config.toml
experts_per_token = 1
d_shared_expert = 128
lr_router = 0.00112
init_std_down = 0.0
optimizer = "muon_variant"
lr = 0.00664
weight_decay = 0.034
decay_shape = "linear"
seq_len = 1024
train_tokens = 307100000
steps = 4686
Below are experts of layer 3 (counted from 0) of a mixture-of-experts language model. Rows are named router (the router's row for the expert), gate (a neuron's input weights, with its number), up (a neuron's input weights, with its number) and show model dimensions 0-191. Each number is 128 + 32 x the weight over its row's rms, rounded and kept within 0 to 255. Numbers have three digits each.
After each expert's rows: "comes after" lists some tokens at least twice as common just before its tokens as in all text. This comes from a sample of Wikipedia text that the model never trained on. Tokens count by the router's weight.

# expert 54
router:133139117131118125166112108176102166120140118159166067074137139118104240123097086133140093113108159141171157146101162167107102085104092114125119113116151138194128153084183109123161151158145098137122143105151102124107137207109126147104151113138129136131096126094120134126180138135144131147104098131169139144156162105075122135175180117120099103081092116118037132144123131097131110174081058134051069086163168107139128106132127132080103108136162112059058111170126099082124079123159160097163144154122145047118119154204120204126130137171177125142092088110097087180113121125068156122
gate0:147075134128126143161153113101218118100097170130140100087132199120051173145102127130120149160130126119109102122147082094102173128105120149213129138109154114165129139171148239065181140133135145182131108113124045096114161087154132115083076109129108111165153079156094185120153133093125140172145176129103141142123137232173102117111173166166161153090151149098095117105146095125117135144159147119099143137101119109102115134109161091206142108112094088148071141139120105067139135106090107132121149068115133166110124124066106115100112112191173138094115111075171136136114118091123105143
up0:134130147108106140121143106074140114079128084168141143101118114131116108068121166094109107096080191090110089160158172153168189167165130196047157125172134129118089181108103139116129121121111121143136120183139138193147155087116092064098143145109149069142102106139186099202088138156131175116092169141118155109170166220075155133201093077159106151132162117147152164107198136147138184136181138083101145109152159134111149149159151086082177138155132104138147132136091168092118148112156101154106130126101111136117156106177173113112161131157163108114132099103089202164149098152141155093
comes after: "–", "|", "-", " career", "+", "History"

# expert 27
router:118129102185118149175114106132175131137143156109131080102171121120138111098146153170161113135090147142113150180126122104158131096154131149125110165160136097139092115175162142147149156105063130121091142132146122104132185133089113189159136110134169202098115120138210099165168133130211145139109130125090115165134174181134112128154156125174203167103117080154150149192103168108127080139147120203103124144117140138115092116095164146125128106164157107174091078132113116126133079120114185131135186121145124090097117112171078167067085120146097116169040116035051141111167184127086094118
gate0:190135096212148138134168117091181141107156113096156144154152135180120157087071146140098115188107064153066107140144096136144107161149143114091142111134123141150142082119170116088112201075119162116099129103130140091164144084130074122092117123131152088117108087182114160113132116131121136122150164102175131188150176181154113139147130138148156176085162153122083089156123094080116141149128100057141153115116118088111100127044195136177093142192154104102111105169118161197145106147088122145126194157174117105176105185118117143150124033107109080159146128147166163163115148123134142103
up0:108107125091115115146101152098103129081084129105145118123153137166167099147072191087113142153120151161111148155122151096174094200133122135179118141121123079137150182099097130129116113097106127140151126169127129188179150124143064107130133120096169184102084141166124105113148130160148090067073112174071128133132224205146124095178116131129105119124145124121113142188168180142107184133104119096070170145169163105094147120111137091154107111159117183149195118171144129143167045119145078165133105166174105144193144098124149126062175096177089119137194086096125158147124101111141135160
comes after: " ", " (", "–", " $", "/", "_{"

# expert 15
router:165142091159078135177109091147222156126166135143162105121168075084083154123168155134235096163103176154142134131153182144143091097134139133123138144110163080158083138155110164174206128088106155143131171135127085134115154156085140175181109096097196144075135118132133092142179136149136166106068128118111136148165161145102136135103095102153149134102162090134160178128110140141100088139116124206146079173141179106123070154094130188106059089159167126143112120151098113140093156111127149117145151077131109080121128151113133142111134151135106133180072089081066121116144163128149101071
gate0:165175115165124134078156151130162150100212164161149122140098148123146138180081125122092176160146130124075092175143041133146110175189083084139123126170095112110081140134174157050111111111173152108116114115140149118130135119172083089064138133183146137121048109131137186088061146098109203140151158053159092128122145199098121152199115161157142145126144139146121150190137050089128102138114120153092155104089116079059132110127148113141110130096118102094108149126124143140113132162126125133108170083140114131165139134162128115152144091075105130094166158111189148091174115111129119114
up0:146138175144161109120111109138148127150125116146127095177056129149065155157131064112101160128054117165114082078104085123153171156156117146159080132159157129094099176128136121093121138098160120125155120132125158096139109090073087055145125112135192129104092134182151170126121163086190148104044110121116099141124118198071113049183108130132123115168117106119153083158185140162094171102093143117123099141107188134076073119163118129120125172145094170138117121132125109099093094140122088126081106107127150146083092158142121136112157130153136156170110103049203131159125101055063107148
comes after: "2", "0", " ", "1", "5", "3"

# expert 52
router:094096053152128180153114145109160113112179138202172087125144142141116145127148131134188138142124170155126137121166164162125108123195136109132092172108140055187067107150161180179160129057082172129105143109076092100158154143115107151096133070107187178074082110137092160132146126150152143105116127156108134152150125119094110126140126093153126118088140047150145206158153137171108130134124108149109064160110146126114156084078126139111099114209170127164103165169110116172141142126170145092111095127132100072096102082107094180064131120148134093123091106093106171150117178141173129087
gate0:113126133106158173086190201099146075120091125145164116172158097112092118112101159135056138191123115132084138208159102094125150114135091147122061162203092153088139104120108163081132128116177101096176155104062099118126106123177140074084115103174101120130103112135127161068104115139108174133124158110123059164121126164090138183152104102171138101119159133119113128187136121059129114141079142122119153091142112128142106100112186087130189108121084088116097169119095150150214117131112100125123164190096115148193166173115126136116112113163092077122111100106106180138099122079163111134
up0:105154199129140180166116130074094132132128103130146156094098102139131152125090181161100156146092125155124127148137103168183152113157189157158156220205181143156133192120139139076120130128157154134138100170103183154161120121089109150096120065147185116127136132109170163214136104079147179124077129101136135149150177141070098134186107058211171130116151161105108176109205108150113118145146161105159132126114151112147130113158132116097176117169145133140176110135061127129128114123154102175141130142123106141126143089084102151127165115170086134129130089055172202121118096132130107143
comes after: "1", "9", "8", "4", "7", "–"

# expert 5
router:169133059107056117140134096120144146123200096132086125067148126141103168104159090156182095130153157103115086177168128066103149129121109127156093131133118176206085140131137135154154170117130083076130158140163083145116158116113134154133158099090151164098088096118102101135148175118142141103094177118108095137207133118165068191144151086130143162085148152108106122097174132086163131148143119149075105152144127163144050106122121140058104074128113101142114095156115110116170151140180195094117140149125073170114191126107184154143160164164138145159082124123142074201126166122071119138
gate0:180106155145124144175132124118129099129165139112130082154111117153076140174066096098133173168148137117058115152139140161122136145150100136151153111202149175129103139118138161027146138146151126158196069140123142117152186135120089082065138111163148078119122093199160166125097114139181184127173120117171097168126118189126146169178086164144129184101091129091134110179102095123135118151144166063076148171107128151106114088096132141081149102098153108156097151174105081181151150113172088114132133109141159134108115082103138148061181116155117111095155212088152129110118159083147144147
up0:118142155143148138162183128114118079099096121142091096139122155118130115108064163159025171168149120115082114112069157125158145170180160163081174105155173113101148122129101132077135105109166113115135126173118139101168114083117074080135082101159158102105087141121124109159142116123104106100100106135106174149123199157097149100141124087163154146157145129122103101158135122127190141215124091094149137127131123078128105102133143086176165097116146141195198098139086167167139145076135043141162149155067164128088126158102090104068124156183123110143152136053144190152093132108156145173
comes after: " ", "2", " U", "3", " M", " N"

# expert 37
router:184083090114151166183138124133156159114104137149127079088138115080170143124147177110138101101131169073113121099191140076106101077134130102140110119129169120116130142159178143167145094124116154128103124078131089123111094182145092153175067086152172118101109072148075118087155119176113144178084147187074140156145174152113139129183127134159167112076182046187123119146150086156137125137053128168079105156165121097102085082119110101129140085202143157116096141100094106172114116180146157153147131144129119099126142105108129180110170134186034152155127128160119066159144128113120105121
gate0:149075144152161155174084111059118152184120117111141147178131142123092118166104137085106146126098084137077111103111106132177093100135105096139086133203073135123103135157110145066122192099148192156142100194099131149102159122109105131069080152148134092071110098173128170110140126154138152157146085088129105133107146212084116181167110140107117133150102151127085143173126169087203151100170133188099109101118082104170145108172153104141192123105120117126133127144106106113118129074131091157091176135145090144127168106099079133087078081201115117112155131095195164172147141101173139112
up0:134148150119113104147145099139132064107143112148158160148081103094101114146095153111051238156078133120095116159110095135135120167141181119096118121136083173097104180173166155126166146134163095115144128110169155131162142112108074144039142074133184112077140107183134159132137132109142075133097111086079154120115175192107141108162145139128153112145159157136088089156149153158115143167100149116097169130117149129187131127144147105181128113154125111173184168092095172109089028109163096192106118158127099152137132072108122195094149156135110113156149135100148187163115071128184109124
comes after: "0", "2", "9", "5", "7", "8"

# expert 20
router:090107103166122171162105135148182107112158099136091091108127115150145182104131145102212048146090141116122122132152113187122156118126118122067098188150130106122058079119152134179135128172129196097067114111128124103140161153049129153154115112173169158078089071193138065143153098112126163125051120141138125131156138156081137138132100067162132087106162092173121138171163128156130122136120132189124081165120149125099142116105113192077111092161146140179122145167086089120119114142153134103134141123149122044139113174138109124080154146160112123212068131151159114133153155125174092113
gate0:151155167177143225147103131106152102135133177067133101122127078134075157179064077097095098136132084112081152168154098163116149095124111071140149167110148118193038111119145126088144127113181142134164120127073132128138142110114102120055119127132129136123148089186140150078092054146145133081109166072094112138118131188124118147182107147177094121188104107138105122154114082173124154104098126113158152152154111091123095156123122125188121114156150128132117133125130080141159166146115090135126158115132096115194098180138073131113139055105158088172114120076170150156214083119134128128
up0:169136164168099156125104139078145092114131125145215107067115151148133187150108166113041097136114150110123130202087162153173154138115175162145145152167101136128084134168086092123116156155166153117107185188188107174173132082123166123078128090158132111118084117158138170171115093141137129132078104080115153131108166159136113118158117118199125204149119185115134101160189104161151098148119145108131143158095141062103184086114105085131143132141138149150134147128074114103162112081118091159093128133093079134166139101116122102099148095092109066162111149122165171105175046095158127155
comes after: "9", "8", "1", "7", "6", "5"

# expert 36
router:151163138134093133171102101154109154088162130146140081103130095136124106117151102102221104170134177114133143102166092123125127104134077149151105124101104167148088151094134115167172102109110169097075138119125103115124152094034116129120127083148132132072161086136129117141169125113195111152073135146106067107131181139163105163164121121167143149135132049178113109183103157129106068132132129155139090175143134091130119082120122180114114121199111112159042138110066068155087085138120115118176142103144093110107140098115094169096117142094146114186054065072053138097143165112159140137
gate0:180100115158166166097117164178199144089106145135141108160167128134092187105123107105122136164072129137109172084151088110113073140164103160168119145134132159108151121130133115088125124100140168151173119094060099153117122126116094134000164143153151063102042122118145142113122125145150065122132104062149107122135134153133167160100076153102115164126140148195145187144107127148117116179150128141139138067123080111114087117113125191126152140122141078091142088149132113116122149127131139148150140113140103131088145179090140059065101073168134044138130098106138169190129087100106155123
up0:133138161109107126148151105109068146100121154111196179176175161159104132096100155165111118157082125136141134164147087147201117140105145162187125106155126140115113148154179138163110156134121123105136123176154174127150143122121063095099065115148118133096092126181127151095116146051087123135033106129137116194115204172073169089172169082121115113102102108103122049168143131134129138089155139161134146118137157143085185108175138060120152112092091104155172125154126122118136109117166139164199114143146096144077165112093161114065133146162070149139154147068167167154097097080154117137
comes after: " of", " in", " to", " on", " at", " for"

# expert 33
router:127103108163093133161094103143132184131154148105071105143140104127107109050172106101070071162124172084112160075158117130151112084143105176141088178144154076162101170048096141136161113143109144150112127143109085136151128110104104129188109080145184161116143168134149118142120118168153161096056157155153074112106129119146126128118072135173192171072152109145148176182129096154112103170141122178133086114165107097084157139129094114107073068132128154137085093158110101140075087116140151081195107142138099098104095133104101158123114141154132116210065113074070146128132117172088114151
gate0:153133157148158195094104148098126160141129128092164134116128088066122162169115180099097072082108062114075167114118081135102115196176059080100163145167113173136112125108170182108120136171190161142174080105050096102143139085159119090096152151191096130146107069136100161056096108138116146112132138072141140166107143197107108142145103141166118124153184154107116148113121106091136053173116146118072091108120103127160054104151189129132126117111126075144128100140156134112125129138111127132124122079168128147148185125165117137116162139158126041136127093109173129134161134136080105113
up0:085105132134132093145140172086118170081087130132116139132066148122112123108106173121111117171111167133143066104109161130152160122126134156147101159112168093117049079150116143126055171112184151125134081166097105165194116052097087113062127093146182129106084092138153101137141156096131145151106152139132121171132153148113155138181074115137117134141152131142134061216167160107161166132164065120081111159148108091092110152091119148202162116154081099143124180123076138104087122116145074174113135156126120097096102127087218156178173122139121171113108124141145173095069106135139130086
comes after: "\n", " non", " co", " al", " Al", " re"

# expert 39
router:115116090152130151125149122078126101084201094172147141104170144152121148164134108148157087143135191153149116141074133115111089113119165106156036128107115202130182198134149171141068119146168081098128148091109109136134146194093098128171106087132148143091093171114135177112127151165144137132130077136080155136176196171159109126149109068150111153137138115101120134142133103072122121124111110159107074143178147163079113095118122101079132111189172184162125133191054130132057154094119165109143143165071126088118133174131118178174120150154173108185073118096081154156130123123133138130
gate0:161092118163134138152128172073127144118157164134067134149120151118068170164048126112108148139116147142109119116110078136146164142179171098163143155153164164088144124107160186082143178143153143103171185075134114121174162105135101076102048049118087105084119138114125143113119121134121077172102142063140115130130155197114130136134091179137178170127156129106169147160128092140151203147165074059055098152126143119096090135128187109135091116135108110148116136086088115140149165107130123114095164144094116104115096187115074109073059091135125152129136077076162138117129096119184141113
up0:121146160125102173119131164096156106133143141146148182091128111164117155179153142122071180176099176168082147120090124129145152148154165123171120143136166170094113128159186140148107182149152129135106143170125109174132155062068084123135111102144146132072060116166152120118137108107124110097040064141120143109109199173119129126158112097138118150153103190172091111170120116124170172175133095124121153205098163155086135128117207069166162111148114132203205166106087099140113157125090101086119149141097102143139083073155166153099121166161085147122146109097157189139119132097154140142
comes after: " ", " such", " well", " known", " served", "4"

# expert 35
router:194122102194120154186101064125137166107146102163116115144162099143145091085172114123169092141100175123144104148149076157151092141156155141090101205158090095127067133128112113194137109111133117141067146072139096075173129127134111146161089088188167174095151086206136113167152146184150104150062142176136131172117143159139094153149145103171186102069162083100119112172113126103136112142110134181100054136155151117136099150123106144118088085167126106142136086134100086165142103138111163126168106126134122095100090129155093153070144162147116101163089108083076166174185141116114112112
gate0:157084129163199104128142101111170136120171115152093126169122091089068106128124107122130082133118110114067091154084088148129102114128109146154104114137145101139117134122160175082123108086198158180175083155094097129162146076150146118103137080150154051138111096079165176120123116147148131118109142047160090134132158176103136157151143118159114131147110104144139156147132143112106167135136137145105124109077075129106072120136206147180173087111112074063111159139099113135095134130181069198141148134028121118151118090131080091068120112168104105138177179094135217095146123156132125130
up0:127128081104156091144136135072191141098096151169136116161149090100109112106145178115080146151146117161085105155088120140139115178164142151139135193170117131134115174114159123107134164119190159137149076149108123165144097069131096078127113075120175137084105106199156119142168104118150140088064150143166063094105130194134139090191159122195128118146071159164095119213141156166115162129109140172098136149098089107103110137162194133123160107134120083152160173111066152157144084086121129161120111121093146063061146089162134187141152130161127094099156140110153151081161100145160074123
comes after: "3", "4", "6", "5", "7", "8"